Experts of a small language model.
Size: width 192, vocabulary 8192.
Training: a variant of Adam for the experts, 462M tokens, 3521 steps.
Below are experts of layer 5 (counted from 0) of a mixture-of-experts language model. Rows are named router (the router's row for the expert), gate (a neuron's input weights, with its number), up (a neuron's input weights, with its number), down (a neuron's output weights, with its number) and show model dimensions 0-95. Each number is 500 + 50 x the weight over its row's rms, rounded and kept within 0 to 999. Numbers have three digits each.
Before each expert's rows: "comes after" lists some tokens at least twice as common just before its tokens as in all text; "raises" lists some tokens whose logits its average output raises strongly, later layers aside. This comes from a sample of Wikipedia text that the model never trained on. Tokens count by the router's weight.

# expert 25
comes after: "the ", "- ", "a ", "and ", "=", ": "
raises: "ipp", "ies", "ip", "ic"
router:551535454383575490546515450398519483563469545577462497528444486503533658465478497508516416432514514459414525469530544547577501497543616508447458504491509568518545497547509441536469491503505585449508499433548565421543501462570525495484476517601521551528409480526483512524502454496558563518
gate0:508545505477491517550539462657493515522508524510486500534439572532541534414452502539485495556610547402402576422471588509418465464459451511496574517440518541499468471516483534553548511514468510571475486458531477510508436549497586489546513443431548456472541535491521617506566507451443528600
up0:546549520471415491399477527502470470462576454586463459590434510473498530444422509603442468467545495511515436514420493525520482510502485518423507487556496540443496465637487532508392534542571450500462553496447411403418423506516477526578517555517432471518532496507462452566460479519512441563
down0:482398509523505550484531592546538495527508490559520600526456412486514541561347443458438537551479444510492462457542475580594630543478482620491552489506527404463539508496509494475522351420545537508534399491444509528484473488562494478411495490440512553511439441577511449468486591501469472454
gate1:476564470517391512445518517474466479519460484543523428509580471549518537494522485414484494458461514566514480464460472530535465406543535441510541522540427518557432471530531466565424527564326516472501404431514470467500518474517519600544552468450599498452510571561461406518465532380510442520
up1:517426500565474386566488487608411427497602427451529511459497466460493552390603558548448618484462494512514429512515424454437492537520455447450532445486544475520498423575531475513520406542598563566468496543459487481499534497553445493506473456499576554534546464476478515553455491553499566441
down1:470514478579533504572529524519479485527499464498502485522486399520459532410537538536511493490510490464532524507514472442579490482537458456476489439458520623556494473598635531509507523462466533396450513459435485528471518555458496500463606484528551431487514521495446513504533522567393476459
gate2:521503575488483559435425535426504519551546415539486452492436421505506563441487487470460534447607463578509561563509480545491445505529461480435517521499530563425423445562412444509416505523524422447592622560579448539546446528485493463444535481507425540529489558500553429511548414491452392386
up2:473532570504493585518502485444483472453523523425505430576618494553463507479515460470480482547529513483597519567587448439444513527482566474548540567418476499568514532459507450531427477461368585509542472514548525524504488445517491475608481470500452492519574413516541453469581474515515482528
down2:525537459516490586582508345452422552530457627495480500445399469432439476529611529558432523492441611522476528482509453516524421532480505518514441437548597642471491461481471538535471535533453452488531450494514492458523630517469453458372542472477470481434510467524475565477522499433512516515
gate3:500528477606499521463507464473463434466466468487513481546470500449556520478520516532422548479522503520381500488473549529495449508447448496483552469503488510416510501518516456484479512506430418454580610457581580588537466503429563499516576416445444465509436540472496472543446531543513475573
up3:477476435482541471431510473528512380547565487526493439453519526461581488465467449548386576454446450493376480566477494502531454560533572477549478544494499575482478484494468439462532480511537632470467557474525513590482502518493525538546613535508473458526480489495529481550425504582526453486
down3:580559507485475535441463436461509575549559527571513459459515450471491517562442436528472505488504471373398488494503503589493551539542486512541524535543534490479566417491463527536438498460540485538560540449495412545453454462492474462511553558567431525529510576475559485522570391434464520569
gate4:496506443390524506558427499442514498552444515470478448476442546543485497527509485524506482499403556577497490456567527481526409528504503426495423404583552575484546514383418529432503491573386514542552590436529548476514444500525621378442525475401520521515532459543467511469559497523445545538
up4:477511435434529528420515506516486443437499477390467461542541477516413490536533420479467543490488547466448483531484522472451490443504481541522451443491447549606440545570443433468423394540461515525430452587489426476546547499528444569497468421556623512456409469585478578468456531485506551513
down4:531508538507502442423527459536502459532511474487449505516550510470466409638572515613389540506486547525477460507515487563459448513491495598422456483576461500515555564505516514525505434531426534433391558546470608557404542524513425557575496525540507529477483492475469486465452442563559476542
gate5:545490536528427459490529458516478393471540544499481471487542441586538531518503556474484523451528500451447564481518454485491438524600492487474461483517484528414444522404544514502584462625483460470518515572511504574450523548471447420423363488497594531540465448464447543540485505419570473479
up5:476538473531547440490487524522440449510480503563538573502454521452542524529520567495496534484506418412594442568527518467517597534524441410568535544460565471542546427479447526526498457502600549520537542452504369430511522504497593516470537272533503591529588466518465471480531496516394463504
down5:408572440489452527577500534580447530538523492513542539513524495471544507504525526586514565520478551547530475532467423492497492454458463503564544471498499550556462469482461446567382502500463440473445365462543560490472461431482491447523581602524493466502443481574542536497551473536497506469
gate6:508411575440527409458508464427466480458436519583480461443408509531455582516513606519530516425442505513535486484532441504511474489538472460488541464584508457486491517519458570599496511508505457480413497435488509445523552515566493495362449484553578586537468456485473495511472514481459551518
up6:471525527575429495455494448541638431424512538564436432427446462568534505570576406553532563475474458411521548515473475424513489557523447468462456522571443519428640543503552509495502433558489457520558471489449535530479422398491558468467435484408441477497507525438385499556496479464502464541
down6:522559446593466524478492491526578499495395448502597440501528460547509503416500455394530431521582535488495431552532461449518489471460495549493462462560560566488489485466600513491584522525486565456465487553472528543484565594526508433442429500480553495523481465564460472475542517408488411508
gate7:518448512549449512477527388443507492498513504518503566449462447539478573620444492451521501465490474471479463383559533425483438561480388518500573477485502595481537455540481426430586526505477488461524551553595582502567589480536435490505514520538431587525469482493505384557525456463487461483
up7:441492471509503423499483570457412537461520456520537566485486478462532458556597451437500602516447436613533490454534436605534409477512548437518447490516578555491458415469614481522562533465490483530361464526482361516450497489533487550547544398455500441467445517421407540426474388497533486448
down7:481553462556492516564552454529615518500401509456497526481457447542525524441461491478508510516508523453424487519442541505454546396546467477530547506470484520509478541430451535545377472513513394509480579547472544589523512463522506542474509504446486516362552490546390392445399486445474426487
gate8:494534449531535404578462550407445502568532503529439686432534475487484411450509410486498504458529400511532397452539638524517458439507590488452551449424400556526505495477578574493492475445441526575480499549465423518548425508506482493506484513502495488511510466606499561460477521465553443391
up8:434541490498399477521520423557518503539507558527464494432399442501509502572458469534519454451477454543476552522506548515543502479548540549462548545384450601439462426500420430547530482434509541512487449479401526572477408430549530472477562439469509474495554465539558470557501491453492428459
down8:510535605471565500379444398484565484519501418493570537415434541406562528530549552446479488467531521517509423414522539473484546404464441415462524544464593510503553481366523498524581561419500504503516410539527501477491485476536536448545589437504489510484479448475437512449485451460479466523
gate9:504494458559488447417568507402478496603532454531472525403512478465503590529418446535514596446517482522489530508510544351484451412563485574548517562464469500536474451643469400492564500514473539473507540492509521481569462436515443513483494453559530503574463471577525434488439531489582382452
up9:572438436420446615464479543524459565489479599596493451517603549472494443531455455491523579506484606555489502490514524472448428530476524527555492479466532552463454462605505495506484501522406429550505485487488526531499442575541437427434475554514595449456538496492492566503540605575525458524
down9:520468540522533506522517548520463489426505429461528502478518438484463569492326476535434510506473474498514436546372499474536487574494458481536553487471416433518559546504472496483524493554499533456497445535500451513557443578508362501511458627505504606442526530496421464491579466489448510410
gate10:519384465506539551502545515476455512411413550521536487475419513468481572448460552521487464513517437413415504468474600512506499510533471531509600430487496468494509525576604563492502426538472492503614549496448553558513504501497564460470529478569502525600523562537511454561536479475395496514
up10:495518469475490535551465438542547581469559498593424536505539429516441460481600582486485549481499479541582403551563508396496511522435399443457524525496558596534558549423533504547469537471525560430453483488548461567539632408537474526482456510400441516494478514501422454423520491475452522584
down10:517471532515363541473504512501643528469400493466521384531496514411572518550581470536495428572556561381546460514560520559484500484473439463465521542510568469507498563530475488502432592497449533466488543572500519422575434436446512457569505465425466511480413578431442506480510500488471483499

# expert 7
comes after: "|", "\n", ".", ")", "==", "\n\n"
raises: "In ", "Following ", "| ", "After ", "At ", "During "
router:564491504445510539586434491469486467513486426567484546496489535536465557476488497500504542537507525456510528480610627540467487540568512471472403523443437538473519518485523441543395451425532587491550558521532524434558534496529504512482552502530504583523431530525491476527454509476469465503
gate0:447624472567448507498416545411554520590458463502494505494513514491448506552527583518463568477447463485497523509559455492429501479378471555422516557617472425443569487539554515425513491506526509488446524417514483504454605508481486521532560552427487478522490431510528567616503636463522479495
up0:449557497515480477413338499547582535506479410515440513480584491513443485485475501491497535494410521484434502444448450610429537419484455374454560545510537467518527611498484438434469423450467417493464614439488513446458528526498519526605538536505491539556472514513542444551485611342472489451
down0:531392573456554465505478438450549435381456498470463526593487465378572410530461497471541525510514533491500468469529561448470470518505590497480552448582508463507498477505429441547492522581517507531602542492496493438477454545465570586470542421542487430529368534498455476507518464473512466540
gate1:495486420511567551603492522571472480472449491424487573514457431446388533525489521507543373531477522472480492498468565486534527519411562483582567411472562531512478583567536468450519539447448475477461546432511501500510470489513495489571481529445580576523385605553481525471456421542553483495
up1:434532527454488485533486458624495440494426506484448447511533356572519483442583529423516478486503551517474460487521646537430506572520473581493490461571509474525528551495502484515550418498506554481474512479457543522442536524418524453480496462558498540526488531477465574487497488490493479469
down1:520468493498536566521505484466544489516436476497416531565531497571442434465551525533550583543540450526571467486497560548433578547540477461478484515524552450449483486482510513565394478533458533579594543428418547462525530520494462500497546512416557506513422465459468484471495407555465346483
gate2:435501497489479374388397479539493479484574502499481532523574365577514472465461465473436474538507525515441637441511463521538480542599522490451474536521500453498503526503410502386509434518467527404522449404476611592450592509572513478519500466519428560519527538494525505504486523449484516467
up2:517524495512492527577447503527415501511504490508522610575490464438483518548461479491459580526522512457526554461487596518609467537539502516454489457440426483542471500553575483443486516503513492494591519493466583483428454520486535477461430477450462479533395493467433474442431425404564534451
down2:512496503539482487482473470600544508515439585507603599425522527414520443515405447556549507463512533544493505474465527511513502416551491476510485481533411388446555507464425489558522438484609526502474527518443518428514456426438529521542418597535491535479452437524363416398474474439404561549
gate3:464573526499501485479392463536562539490543542505431540499447474459476508522433470446440492616457527478522490674567526500481432471506507596478523525574539511484503477504464483548504506462462589487424499504558519527517386487485396485509498529452530567542496552488494405579531585579571442451
up3:503448464441429588471505478523420516508520535576541538495384592508538531435529461531558569527518574487541509593461571589476475444510464457489637521460506571594526508506474489518518602480484532454572456505530460521585535495539454499495488507443504485538541549458451460484522444467546458506
down3:574488427480521544403421458389534487487445480445490583589457491382539567436571449533486501452572496523519572430548490494482563523510491494407478440439541526557555513596517418478496415475537579446497456504509548541488544511584569519526552486536505457482428378500461439465587515461471504407
gate4:498542541412506431487524596446519562468600515461485470491520477529545533541482463540369499549481411491491479577551520500551465465486520605470417567480467526460483450494578531464513453565509495510391390509567533595451471460466488510413471467375475517546505508526447468523461597497464480578
up4:513540472606445514520571477597482455547537449492551403421440494586504451548610479521490479443463524435460518588499480489570579528466460570468523527447453444456532479485594504481566559511544489531524510493465504592459506524571505471426532520453501541519494498474485583500471450562484491528
down4:409563427537491515489540533553511513417486553528515516457552530523495630469557512478435446483453447416534478447452441537480490428497510421467461519441510443480540542585402539475461495429494387480482454529585551571472509413429531502478509492544468582500551540569508541559499585444551540480
gate5:555517456566473496531484428489500525556522480526529538519501524567526476536552525563554569423642515448423423572487500492458518495623483524508479529562538425500510484484509476583520565505480514535505492507609489345491394533394487540581495577477475466414517579485605538417518444575479501530
up5:469492448584510393495406510517464550473505510510516511464482494564478475509515494452493491510499484432532439695478376438474452556605505554504523488550485466472560464489511488383515402548462505529475469413447434407444458451503543520499495539518513536560543517440612527425488523573510515501
down5:519455521474495512461421569502460517582505466496588544546404517423506419488491510522549523546552537446516488466545553529484508466566425486466455491609532529446491513500491483481535485506469523526520478525431531491437590443416479596544425515593556395483457511472522534365430484506457419559
gate6:459461528509568554503404564501531569457540484522550457521569376470459470495483508543466359582461566472504510388510504591580445476451515525477557550572475501565494552540481581484500426497439497483444598464521593587558475463597438530574531502550413594469519563492493523512505494401540498491
up6:525436501511490438598572451492450454507469565481440463491467445489556501547540473491574503498657443472425397466498556469410463515583474441483491520572416549519468472475464525498521646545499546459558460535499453483526582549422472415476497568479480479392494458482434486531480492614490428496
down6:540450509430489389471481579414440438554471466454521457447478464429544560552497494444522444515541464560459503396487532620512522487526490578446508521490572475488431501405496501488531563523429425476495534472473454502509535526510531436476482526524361480428422485456456501490439463562529450532
gate7:493617538540487463474456521490601421480566464522482485462625456557562526415484564493431554496500482428497427491523509486499467431537468519450529535584447624570519545446502528486536558476546495439528539537503482512380565507489447486549532429448520539545483454450450411482528476524659443465
up7:471422547433512614601501501516382539521415515490579405532462538438419494481544486481567540504592511530555524553490655542488505513466489578525498474519541401443525565484534528467435444531462440494476521525491494552503454514532560549485517537555536494465470567503512537555534576391557508543
down7:479471520538519485544585439551589448502581489539479514569558520365522571530522493483500501517459488475463515484555442510561523524514559398527577585555550569520502381528486443562516494581416530481478543435465484565558492437427467508492410462533527405509470484563503558519459485502475549415
gate8:548504444571525432633577599532573490413471583495565534483541498561486445421491534553517552447460516456418531505473515438484428511465582493506463543443520507556540484417530522464497538534485496532478433553527589519388509507459461510485490468555462498470519479425559548426459543553458528516
up8:493495401546480534495480465493456400564458489520499447427563447464548523364522553600500531443433499504477487560525458485488443526405548473440429461520578510495562550439500542547491435565424484578451509495441538483499516503495456462518482515555471512418523433476591644494502523531522521564
down8:459498478574428573510576551507486537483474438558585515514500567587408598518504477572527573564490534471541390578458523551476561416477505576516561610611563453478427430570484549496531489507445515503470559459404506523546547444397584490501564524492385458519531418550445514513426549556530455477
gate9:518470528576450571549541549530532454464526463547434468534494470527455428498613538550528571548433507524542556530433495512470526444594571520471523524598454505560474546491560512507431476472490527513419632534511437477460548489515506547429578503474533459489549482605434539395557445529518512450
up9:531508513475502476420545479404589598517559453497540523558472456483507494594540520541508491575539579488490566561517487561542529579503514373476515622532417534518506497523556508429432526452503488506421450484536596478422461497501539525489486480525458487466495431507527579510660489526433483477
down9:565517502474505477514481570606465468485450520496472400448476450560609490527377446411465464489498531432468377477468501456485526536494483586614493417457572527583455504496470427544485493474528500562522499513462350432549534509398588541461440516477514551481509511529424463578392479454563558475
gate10:523515443541506530483557412552444434494561497487571550503504492501491542482454517426456485515471569482470551493539417579478483469629530542478504476428466422453489605485544474490529612453510472491561544512509378443481625498449463511559501541435488462531487419370488544525511439480530469476
up10:513468483461492499477441509476463484498478521505542529497435499420473542491545469560491560544504504592547581561471438414516478582491510484544526523402527484427454465432518466473474534482497485495509497500436514520575454493395538431476480586603504464481503457577546530516508531524440508502
down10:527475477551583477523559513460501524471453487495444424593513481495531565612485481432511405500539556449550529468610498528443487560554470514433503550499490502500472376433572399481523600469496534445448481452540495465585509581486557607541574433479554479508459528498494637572496492491499483528

# expert 5
comes after: "the ", "a ", "and ", "- ", "to ", "an "
raises: "ts", "ted ", "t", "ts ", "tion ", "t "
router:522501489501566498584479497421547451526518462599508531545507518544488598476466459468478510451556550420501513469555563569499438489552540529518482455510499578654525449549531442438439456474456556504434513449522563518520469480554547482522403449566506573527414558540501462538473435460485515482
gate0:485447533484534548406549487437392554561426567530556471523595477545512527536514483586507536491608539514548437543482569503528551408553453543497466474554614497506494496501553469462466391536514424500451612470503468416579519446566443434542442484425424559475493482420482453521469448417512473444
up0:476455533467503515513455360473504625442468507449546510561539456409599502442506554538562456453477525501486549486517457459425448498514500544523571522474496433599531547563478542508500485493525528447517500490497470438540527509469568474451485420610529453562449414547604546502434491565521534489
down0:506579482557516459436519559475403489519497463525523504523505544533555552508428510455524535543522584443569612476496469447507518451495395544471417506515459365547515543530488526531488498458446621489451565426512451503516562470494579541457487493531462544552591528479449453559514520446466465438
gate1:535494488503556483466504460478602485468499409514457503482492494439490615514587494451534422482479496524505498395597577519564553448446514535418516496545464549554590528466466550553442543401469509516568443509519516509442445475540471510611439520491513550480458443428587493586436552532541495483
up1:462552505440509507469543592514536613455465490478489508549447533487485569464466656512467461488503504560438483558535598487467614540559426474524484411542494469559450520503563505492418552478541517481472492516519475503455460523555500509575500553587515436455485474528650418489504510567479488446
down1:530520531467474617429496526587559565501518468436530494544492533427575540521489524574426503488443505446449528450420498545490463425475504484504492455478502520479566494527456472553439548507445372550581518515495432556515438490521510514619555507572387475428453513481514551407624531490462574539
gate2:540463469449551457493492564515441513592470398394513498564492542513500489386485479462567463521550535440490495452461450542516543353499505513437427462556543452493450444492544508513526496482637598490488461681549537454529474601495588476570617519503500490480522470513511607542605601509500534594
up2:472367430458580440455519454453419527489491519588514530487467482462513504549523429522532422485502469472478510534533559399519467483482469458495484590540487505469455484526506536474494485558490495469564526543536492479577532435596531536464401627408426451431519538462576443519457365521457438457
down2:561475433561506545455363572470432504524581491513493509530518507418560479514472421462543336527539514419520487549613402554604426573463475550458505518563534460459481456565521473534511533421617511454531531502539495517530516494421496437402414528441536441563502547477585547607446508452428480479
gate3:536594483578512448564478453498422443547405463541476503509590441434521477484469538482516607495507515557574459416603504527510454508589595457497520570568436522469453534488407546498463549426489465471434479528529555555524520465451463524611583507412573504456482504479528508437468412466480585424
up3:484419509552477527502466501501454485530445569567522484532559480559475494487593442448492526509572558613529474593527518417411432513483482480580524509483549580441529490427397516588469448621471526432486520531584503463541472459559485499442404447613473423475478527417583518431435525549548448459
down3:462572533481498437471463369558463478451560493435458476432433570535560474519565478490544457446453582588497442522504559512503466455494570543507554604554396507524473476492496464478461436485503511461548515493546528564459510453476510491488445558535459474395439523499473577426542514472439442508
gate4:535526421589516495531553434503462476529503429445456457474469466519519511444554430464385475468506516486408478427429571490535515493498517500487526526375543565478525469518579502506523470516544497565500404503587519483378484464448506522502506392459484490564549466528492560560558454511528513469
up4:516460520413532425416487486591534426472540515512525490489395357505476493458462518493411403540592491537574475526478508475544492486642521446458554565504542525450426524409466455504583583507490460518531474498526429462488433478422533575534490516543445486452493504511522550478493490464422444532
down4:467430443460443495500451412419458521493473581376536440549576397505537516504576474521526477494574524517525528524475449454541511527451434459512488465548507436591563487547483509474505542481522453493409446522498410427538489531531479458448433520588539451510496367453507507418594568499539545485
gate5:483464432432559554554477498503484532503420441530502562475520470582545504512630479482500483546555512583465490483644518436515519507552570599543517567458487624485412477454463556549528420498504514526508494485591521478501459502568578449432534535576448469511589494569503489478508496460471519505
up5:501561525441455499482524530475426526466457521558515363611561458523474492512452452481589437553504484442593502506476560445580586499509491558524465476524475381540474447588563459485489571509523568545538524495555507391534546483498484480640478478450423503551550482469481511559513546426532471489
down5:482515476582489549543527534448446528423491444457442564421575472482452510529526522480517539502475533440522508460473396525550529451459560499587470523477457456524507507567407451521353559500562492468577529430548545550446504487511372623558455388456531544434500551458351538453479477485483511474
gate6:499419464552490475470398496431553540473427484449502599442443510496457465502454563489499452525525531524557454534551486440467538390417526516540500488488521503517483412436473514547403423451499532461497596556450465448565421485560556459488458521534454586529534583496443479557545508544441558452
up6:441441525431469451516475393414550529486504485391561484466439417451533488521576414394441480500544547492497548460416500483485440480551483572493376551514460569532523579446588475533492496543416467587514496522448511473486475506480422516510503481557507487523472506520421543479425517495646510442
down6:510513523469423560421518422506480474493531507471550523546523562490495512439460443534502455438481553429472549440460489475507545518552466531566575468550494532467449532455521458501489557525521604441498462492517492432605459573536472594573432599529555642443481483436431538482615497522518443424
gate7:526479499485538522521493467496589450462486554533356543498462547513486418592471547505508492571463560463450495506511434506561478517489587544467505562545477424440501497582466482552519546406478515465582399531517608508561501340559432462605473562460479445480469473455498411552498531631518444425
up7:563476500491514556564504498501445611474429401478546534600497482494578575473531417469597466536531429536611486506468534518497511477459422489471565519500442556555535495510555570481433424487493451462491552547572405450555553590497542548490475470528386554479541497576469551485458455509427547587
down7:554494479492545516528510398508498501480430536511484455492519484549538412497436433456410447554476358403479561446558502522483515512463427436505517463537452614437554542491536482496462447525544460553529579446525380549524555591533529450470509477435537580473504575579470503465462426472446577556
gate8:553432489420481417525543467501485461534607431476434532436548523474427520471353523477475440423500433566464465448539554513460484528570503507442417472418431587456526495495492562565469457451448566550542543622470484410489512489537507496518562569514531586477505542498470502487498427547525470431
up8:602398436509462485499550499468460580579523502518473450489529493544490507539484506525441438431506374463476447470460508453483487453549513456478417552482451455540568465464562557460439486512542514509496472494507400467495559476467537518566579480516458480523567573539475516519549445523431562487
down8:500475482544544550577467426570561475578608482516499437482522507449540529573547561466392386533464578487470512484539513444453507507500546481525518591532494534459585474593572492543488520420428553427454505567443437464463466570541548522544445516493466623589523462565498555462463525501512398494
gate9:422435511513507472489441542492451488509464478515448635490540559547459505436514510573574566546557509447474442440473566459499493470456451406503385428534514419507478495514416535533404410499516497497525453523488489432569535551508462562491474460470507475483540551449449514571431510529539550523
up9:458454483502451476494470567459504567491521531585514531488511462491502533492501415489499537444555430476581410522473473494494455506502428542465536547491515450448427439492483459485451536491540463445530499464525474547510487501576505460398477520498457572621518499541542578465477471530480550506
down9:445562533523458493565561540463499553484546457513501472415517499531567435409492464516467480514474458510508502519594541588566527506482523571589442453551384485575524526510538499560522533522547546517374468574415542455515406440472445514587481467501492475476487563583503551525500557474449432433
gate10:445473406496477454491487579515496504492503452529471498506568553481444441587495484478500588481519501561517440563430595410447474419595501602552459517461498535582432536478457538521425412413512442498440540530547580439584533449511478546454507625505530540436504503461494574497504424526510518436
up10:533599484513482421516458555490467367458515438493462463507430530562418499421476475499528571478487475474563526447578491576517521519540504568522496455542504501494502461380486542590496448402541540480472494484447500419459515511493548551490497472452535537529529465440455529502512529415439473483
down10:526516483488534386531485463547446537495467543418546497413552419514527433513433518510500546509558556465463503505511494521562562553529578489447563510504479346402492435584485553559423488483609485464449471497414571488618441444456479374476445546493467528520525535429454474576456504561499543491

# expert 20
comes after: "| ", "(", "- ", ": ", "; ", "\""
raises: "P ", "MS ", "ool"
router:556487466433559491496423452432539432535439413487498508539499485515492544450458467486555527439544587513457499517539539534522507523540564562551385454469458582548558591512437485473433469509474586410501561446559608447567460523468462523432444507487526560530389526535515574483513454584489548522
gate0:583530460537548511461471479541494506473527461587597540512541509501503523544533507506515540493524457547484463446500528468484477521462503452500580481399530467596546537586617553539573502542539453473582474471602479425463605457590437508570464510486508493482496429536456521579522554560442584493
up0:521416491454491510585479548583537494514397491400575425612456473538528507439516613506496377475488583480471529473470562561527527572555523542543519530491424426478499537495493493536570507457567477554514485589560515466435470654433493448544521529587554467465471491419612558472479471440505491512
down0:639432410519517568526503446571476496440510540515558483410483494479421416564444416518544487493477571507513448562451541575519474495543550575523480539491481509452542516435515499510429478474544438467600533530461508436575440496486564520417603501549489504454571511438432506490491403485583572415
gate1:451477453395557533507520550543513470491544483490539494474535432550531452500426532498449370510475507506514475437550506484517508463541468469549523469615477546640455461504502466458513544578560558456518428474523510550483487501525510506592532450484508529440484486417561541551514517528535483511
up1:515555442508486483524464520459608481500432518522415609454490543481536507494491460425583476517426472478533459457465490360496507625449475577575513509368463503444498500480482483514508556425409483547460566459497524426490501445599518567445461469542526546524508413458563509542502561496422476498
down1:609488450485444495537437525517512559485496527466479572392485431473493441517420526500514528482505514568453455519413520534419490602549465486507502490430495476538559512525559543507508438434488429518431470671491559514575475467400595596417482524518574486486482580544378515575634580548481470486
gate2:546531401488426480544402507571541562567482466459484489541556404507523504514530489530529509595503488513453573466416470562413452517544448472483488544460567457491496516420461590487448450478547493513450504447575523483446503497606469570491555497602495567484585487490469548596434511489498486527
up2:471448486465574417514555535506474468399596492451506578563505445531565497470508464454464491546599500521622441398454540584479464520571501471528562463408502556490424541465417554507543480459579491504500473450515523451475472496444482453529417458493481508584485533431551482474576462493569555472
down2:502444622448537502554449590548430408500552493486565497506523464503456476568469541467501490409481502555447514509484585545485466520542463501462510586374503524500607523475443486442473467503527521536574477502531422519516520504527506470578496430467482602562539486555490460579508518460438488504
gate3:557588594519553466531522526488437560483541572563423543449437547582498554490475532513448484554557515447536545479468573512506518467603513467449447500479500565409423464508453470489447569508538452467513569456522520442470514565454442471502558509511457512526541495542448415521500419468542423426
up3:431489549558428510414545395466544479518478442525485505384456590550539499491492560533482553458497481465529514539526438510455518456550465495524445541490481492410562438569423445496425517538501415524470466470420449523538495515581524484491547521452507451429572435496539509511569466456553475526
down3:536501479507506502439442398527490495514496478496417437412479490591515411445540569534501500588542494526507486496517404577441596479559434576518540444545550570530483502434533616540563501502477487485510559493495519514533529591457486467481531429475502466505508452479424490522513456475511469596
gate4:425594461415458482542501485602561478494469455475368559570562431415441523520548483438589513520575566442387550437475576486499478456480491498462567533538521369511478496465559497535523457529507563523483483515500549498542573486512527449569506452438552568481487542533444468479568469497518484524
up4:574485419543541573586499409496472484529558545466530445527462412514558538427436462569527507511533525475529504421484475462526388619449499534525515418456545473473508469529372451468478521423436516496493484507448459511533435524492540512457474515580447525521502612417477492549475507537410489555
down4:535485591543530501471504416445469466410524524490443458517487469563586432464440501554534478420532537490616402512497490493512483568488545512492395526489514567481479418525435458437419371450535571584526522528502529545491415456545554527426572572445478504532522491475545369538412507565467584551
gate5:506486477541451525512461509447444499524542508577525574492535525569563513530391548538446553500468463558450484535471493550537558434603554404430480521484419627447457378491499533515512491512559498484510530467488468469524534485490456550609550556482495485421515440475628440601519391461501568503
up5:473495586565486466531519428571576418507575477520496517557507433542443487551647447517557463483509538449513491503553496461477485541475480482482503479467521563462576468529517449525601405525511523584553457470451443592480543434477458459499407473467556512610502538461412510494548497466479525515
down5:503473635537467489538490501421558459581530493536532577508532591502508431588489466551530491460578465578547547417432442603568489452530502558434384584487449508556513451431417589493493469471522479542499495546537435464484435557453482541497519512430527515536555508490525446449596511496454467445
gate6:482501539530479454518447546525572454560551451470354566583498468565522566470575419406592517546476542482466589435472477562541457454560498423489462460547532529577543448544469524541552525512428586461482439529474586547529540511499482516528553417497525500503487535500457400584509557440504465531
up6:516456531545475512474507505486468398502481568463509521470466508605485538558657489464604554539557560548562473386517413469499457502505430495510423478489405478509465610419496559592413551473462421490541541549437466529515515496488540388527534500464459504494522566381482433501458623535467529426
down6:530504528568518492514602538465529511483499540531513522513549451460388547494520449425469572437564504512553409543529577450440478672564531477477550472416546511475488606440483496485517467441581545544535534502402410514578535439484464458482561435510493457461467374487471440514473501533548538537
gate7:476513582558508465581514520555438489470490575491495555431487550503402497556554450515455569470510432460529492519516487399535526530471511453451665551522494491558542394495526448521559520530447414554551440526522459567448573390561541463519437490510484563500495502487492419525592512409508511534
up7:544435503509556506557543519512473453542468451438560475618436467537493563491470493506516532486463501443414502518535562468554459591454544501456514482373507504563561567552518428433491465453492669337527480471479496473475532489556515534502451508530574556518494549461574538496495478476492497556
down7:490506447474516506535449462416488432477470428496544522539535422453557522520487529471545490505460635563480451498527547488554545417493556490546489514500496572487524541508430539565350464463487509467521566514473550472510403633448527540453467426473560474459462486429554429387534552536437576475
gate8:534430506502500476547440537486598575524495473522461558441502463472483530469471458469518453508539512477432586419536583548500509470481431451529564546525460481561470562458548542530538457518515535518541576560594578449491499568479488456507441527492456515483477518513524500547392442516619493610
up8:515493478455517553467486474585560559525503428488517510565561429468504496505521481498491314513578552446384540396483526573463515469513401508566526601477410416541447613517574524534497424547558475565543544597625481462493486563536437538531495587512542525492506480480508539526448502555528497493
down8:451621523482586470507482456550475460523483467494498463525452519500389599536503505473517496511582517461476520519576498532473404405523400452485549549517517410495521525507513559484466576537532441482510406513426472499541547530535468501455440431482499555449575480580458548459511516542541408500
gate9:517428519463526447438467447440510536480534494508558598545552589489450537508424534466471546499448410589536444461517484531578444502583556560477439477423474469498460458513453540443449440528544555392518562475555475342462470399563526554551566518446381417505556401543588514464504450494500583517
up9:553442431510422494540473454460487513524569433506563557455497513464472495528493536538504595390475487524560561550471442576546458537454544576562531545468518433576544485479439503447560524430599439500547441558604467443513530491505536462642467443483500543501493441558507453516538483495524467533
down9:489451562522437474503519554465486449503498493565541502568492454449479606588539452463524476461543571453555510501508443453497510522479517533456470534490550607579517536389529505571424542561434488431530526526541525604508416617506490381517363515534501419487608502471531557438509458477440490405
gate10:441452560491505628596368583479545501537449433572553507534515478480587520499540545513484510475479537517487512548500467520475488420531477555544445514538455492449580505491602502510440384464510481600490540545547427487515483512567487501463522444563568525496419485551481436513499516481517399436
up10:607466443527476513472513501533551467515576540509555323575512490396495440443479553500506516538583509544529565392490507577475427437520599470487511585480521497549496548428516573428514583465470499493488466561524518435491536546421482516525502590478370592566531461466479424504568509580412426559
down10:471536461494456535463555489498482508525596465541476499598516511464473439380518488473518506488533510471423485422538509464462509585520511424458573419566606440541480491493560499525514521512457553534557558454441510507601546480569512484554544439524476529443497472465440389471478497383568408516